Weights of a small mixture-of-experts language model, trained from scratch on English Wikipedia.
Training: a variant of Adam for the experts, 717M tokens.
Below are experts of layer 9 (counted from 0) of a mixture-of-experts language model. Rows are named gate (a neuron's input weights, with its number), up (a neuron's input weights, with its number) and show model dimensions 0-159. Each number is 500 + 40 x the weight over its row's rms, rounded and kept within 0 to 999. Numbers have three digits each.
Before each expert's rows: "gets" lists some tokens that make up at least twice as much of what it gets as of all text. This comes from a sample of Wikipedia text that the model never trained on. Tokens count by the router's weight.

# expert 206
gets: "y", "is", " My", " New", " Air", " West"
gate0:493521507542492479528547475500451502429521485520496410538527514558498437521520514570512516481508550527530534479492498458509473495496484486529492476486454466519507476432534487566469466477480566548535470502474467459568497579425495441418504493516531411472430462506465526487458513484514491538515488497414534465462543515497506494497445556531521452470495506582531464515543534375471565513457458553466499417494535533444381506569477503452441490497513583514497559573498532466493539469451534
up0:449562523490485521474468460500487559540462468473494498528508417472528555553508465450582448567497522515454505423503491464467463481500448559542502481503447478444506595556547562499531585511546457490473535455558489511487525514520530566546514549489472516417519525460443518544528499524500511518569480504523455509525510532504482487551503486386536563462513472485541579445493538490497496506451463467577555541529533512556477555488556517510514502521477492474554493423485452447481479456613451

# expert 78
gets: "0", "7", "5", "4", "6", "2"
gate0:455505529532546490496428481484400502559576425487553617496490489432445523508531603491417398510516499440529490488513443496471493469519504486454516455482525427455468504445425461438494503498472488544524537520461480463477474439486535540507480492482489567519481592564545455449515567504488516527504477522425538537497501480511499520455588449490485484565508503553501479494562448491482507544463523459532540448497442535518533452445518478484499526577516471426475491496500496485498517518549480
up0:486514521477569477528449483479438496525570464553555568463459501451472527518527561492423462452532491466555477511521451482461475488539551506445528440434490388393517510491420491462486539491480459560511515485485490463472455519494499520516483516478492575513465527530504447442514544500494539520491453475439563490585495494488523508432520489493430470578536517504476454435554451486491478552474496466472556436550481533530518463528546446460531572585540447452454426494502473513486520547529512

# expert 210
gets: " (", " \"", "-", "===", "–", " –"
gate0:551449516450486382437487565588558453489517516541533588520466498486481502499441516545473513481515536524503491497488482592525483532422558506534513473474554484555413495562492526569543530469441535567497447534458482584542500496533435438474450526482471467516555510483547454490475424535502465540491526500419465482529521452510503508515519478500487486535533517445414474551459512416560506578548504508492548547536516545499494493459468522474514484481494495486511547468499582505455558538526496
up0:539522487485545520566486491515423549498468430478485497463527531519504454507510501511482481508462463436508483536495513451511558445565505449473509534474507518438500526504448439434473433513464506442523604497582480437436435457497535547533561482513544574460489553465496512487476607451499488515591462518489549573538398561514504494524517557438481487427493502506522461482556531560476457462449502520534476449450446522487560537545497518564508474489527490478501437491462461494529445485447494

# expert 105
gets: "s", "ers", "es", "ions", "ations", "ets"
gate0:570493472417520471564498535466542475540540547507478458534468512482482450486460542512508528470427538466518530530484485534466524527484513427509481478502505459431526475407396521512529502495477503475482475462487467485509478506475530514573466534585576488562522473544511489553462474482482493469454526506490487571613443545395482532485491534563517499586493456495491505513493434529519536466467584548566470446515547477514441504502530442491510459549513446479561549497415580509490460509542515
up0:484494561561604477493473513433465440529507514454489460476481498547422581545539523533571457519521522556426533499556514505537496503515483435549489534492476548553527521534506541511478541527478467492526604515544521450501472464546508606556493456515497491490445552488531475528528512526512486494502502451438554406499564550587456467535547434515484460449469564496524459449508444460448462496494442542559518532411509434491516533435472533490477453488471512521505526520508464551469507511503489

# expert 161
gets: "c", " ", "\n", " —", " |", "b"
gate0:475584535481516505444541544452482493466496537466552439501467518508500416508401527529474473490505513492476452446542522537497590477452523431442513456512424439532536462484515535540477478509519445480514447453455530592559497528442480457600541488517509500505537467510463498606475558530538529576504482530507503512506477602462501517524461436492508561528566548505519501459464484480475451490490528531522501514496422377539474501478456496493444486485500551541527509475562503461540473532485510
up0:497516485528499483460546472502459537535496495463509432453535496484537482444459504521469507511491540562451410460535418548451451458540498525595510470540481434506489480447454447491518523459557446451511509527427498505507529526528488456534526466503640457504504487492588548504549532575523501534503492536405440500515521552531534534482511474558463433509490504532500384508508497539437499434500531455528527469455567483454525566532497492480485469570465522554533436552521515543506486470512507

# expert 253
gets: "0", "9", "1", "8", "7", "2"
gate0:499483497528583445597481454507483578423599502444443549487467480498454588537532541542467477473471535556494471444487499492545462490497525488470497459478469568518496477455537539528503523484456476457510495557476531524514473523572504504500560523529493470509468418511504508496487544498510537462472530495475523441429546560545430524531425582452524511509582445481532509490485541530460489482530536494448527522597581480482484491490558404491507529522466531536454516534512423503473462533521425
up0:455496525528494552572446502535495522452566501469496507476495519517424587504527539555470415510525510517490546446436483446569478481477515502487533430521474530528514491481526574560524540486462539428521465514507525578445476509501479469548567510530498428502516433463482504485461537541511532454490568487505533486424535565500449490545511553443529513469554436455540479520475570506447508464535533479445510560574582456442466472475566485454505524450426540530471526499533421484458471488452479

# expert 83
gets: " (", " a", ",", " an", " •", "("
gate0:485439467482421532518453453415448546483561509500497480506453495535480466507473432488480472492568456533445436509502532468497491539488454565481468537536491515466506511509518502493453534503503450513520474446540504487485465464502481487586501563528495467530419487539551508472518497483559523565534505525535507467467465552434564488478520500440476463625461419492528470406480478470482515444567502458548499464506474413544511515481551517512499467441566474591518437485552473566434533503572482
up0:507500530526555548496488466517525475441541441437442483521510495498490534499474454524465560532426514483516463519458497588534486524462529455513517437459509569425489527531502440527430459503543515498425565446445567553515478466507526505488482497489547533454426506447511464517513491533480527501485475440451527500570520449557529507461509541503428447509501512495456558585554495518503505556458418589495425500516487461469410580474499532464500509560541436495530530573571471466457537489507487

# expert 147
gets: " ", "\n", " \"", "–", " +", " $"
gate0:553544476526413532499521529532407462545535459486503452494396466483440452520482504546483482462519553432507501471496501476525481461548506474518456510511550458476499526488454532484533453539530463561488493540539496491430471575509504504465496525492448559481547582561555436475525482514540502485549515551520414503519519531465532529488499481495521486505526446562449569509462438612579499491464516555506464459519471523561521501497530494456539477566503508432570419508404525428501527467527509
up0:512533453517411488434460469547412541463467477436584469430547525464537518526447548493539456503431454482581410512498541475446532448532518509517550481522487479502560494422454547529468465534554482563477541501551513485431502528529500527406476524532521544528558567511512497539490500483457453516518470549505563539538456557485535502474492480455488491486450508499520582479509494512517499470523535515588503491581449519504531465597458522432436473526522481500454467505456470491478490492524561

# expert 196
gets: " ", "–", " (", " (#", " −", "|---|"
gate0:472475469505513516451459440528501459508465502542537464545450555511539456495446507564492498515487484522492487531524492575458475471449439601498483475514594479553510447539512510529549485539518473463556521462497553545558480544502535503510495591452357496486554461468454455579488505566446456471506421475533550532503473426532534514465469453533532485533446516478475557493501479456478471525452508548518487553459521455496519463441411503494475530434417480495446480506450551511485555509525520
up0:552492514517507449536502515518526507542528512536505543455468492529575455516481483443497529469524484508529547417542479411484503477487549487522488497459412555477455526542501555514482490460448462470447466555535445485407533549518465467401566429502557453480508514509436543453525488464533484551493546476505497450519555519531421451512511553433469560527518462521490453540539590523522450497529493539545557544556521531524533516525548504484509414469529491461479518445476487522475502591416440

# expert 250
gets: "-", "al", "|", "N", "pe", " non"
gate0:582513460512530572539494505572458528573485475425494538482504430551507503466463525460507494486504521437510523553500539480539506509554427461465511535590483466494524457428516505504520495541501516469477442480469501541454476434473473508473463518465556532454483482504434538523523441548443508474437517462505424499532552532509529386425510513468537496482451477398533517453559544435518545489479476523507444509486465531582464540412525494564496497585439491491520520467414495497502505526495483
up0:522491470488474607538525429468513493508548390465476575498508460497480552470606538520513537521521529473589535453468479410452473484486413479473535550468450454500540506441569501505545505532500489504472494501463512459501414483513506497462466476513528512478559478517501534583579521519496510458430470521533493465489535603511555493492523547510494471488517457447497508483495520460564526476442465454455500500469488471530503516453512460516461480555446526528539559460418417477490475485543422

# expert 232
gets: " |", "|", "-", ":", ";", "="
gate0:535540446486538586510477541550519586529526459389543553537516521502512449547460460462526499553488540481487522512534552525483506477498556507504508456486473473463458490458556495508601496487529544487460494511528502544519433570412493517507485556500516461464571558507512512497457547514455467546556456527543461424520460492559438491492515470501456483559466457509542490556548486493439506566461442564507438486549444508545487495514547424572474551493556516485494495496450409511571501495471464
up0:457526477508503553487538503564496560502487449515490500514539462496539479547512419533488566542491539560558515412468493514460527479470532476435522465556487512529410548440473530473501432539593525538495441493570521501573493562578436501434429513554527471510483507545483517543520493472535502514508494521489466493508568447487492561451506515540491472545455490550580567498541535401461485485463484453456483511503452455504445471474489485570552474473558477506551525488544469548564523489469419

# expert 49
gets: "0", "4", "5", "6", "7", "3"
gate0:504560514483503570563540431531576524560508479434542571450475488454487510447505400511445585517518508467439467547525519456510549508487500555485395555509504521442511509451487461507491517526478485490569534479482621468460531538527492489463554526524520427491510547459532492500485555525463477479469506497508471487548503553427477448489444499511451479524539464529530527493500495531476476501570527445576522465482436457563511499487518478490489491481493540540521416460450538553538505527507384
up0:540480484579453403566507509441439480437490528479482515517584545487488449547536532500464508473434546399562451493505525517553541504532517464542543463477474452495463512539500484527519525506534456467589470500591443500468493508482515517503483529433437459502457508527447497479549430591459518499468503482515581455511528472513516505559581479518512503430517490558453464509547570503510408527496509496492509589554530487429533451498436504505478448510546514527456510513494505442489512468441500

# expert 35
gets: " that", " (", " \"", "=", "N", " where"
gate0:502554498502531451489556454496453552543533474549498444518437470540527571453395476550551485491498530471501481559561445452452486530564522570549457484514479557488552492499484475469466504481557503535502497510473600596496459493529554446513475456592443498490449507446485449476539457506535473455491417471522500437456471505514553468507487461546517440516464495486507505552542451502559479505436524549514534523446516525626464541455474488527469475459527493511555572494463502528526472473529482
up0:500503500512544484441535455483544496504503479489470497487603392493553454495492442524573471498486511488526540529513496506516485497547514560517469509518502538567520504477574537412541479555545466454513512550458583549503432456566514448540444467488470500512496536592506551458575494488475528477522407467501499485404462475549529469481453508504505458492427519549536547603475500568487525435512484520445438555500504557546495512437428482484468492532482543531520557506542488468548538472500498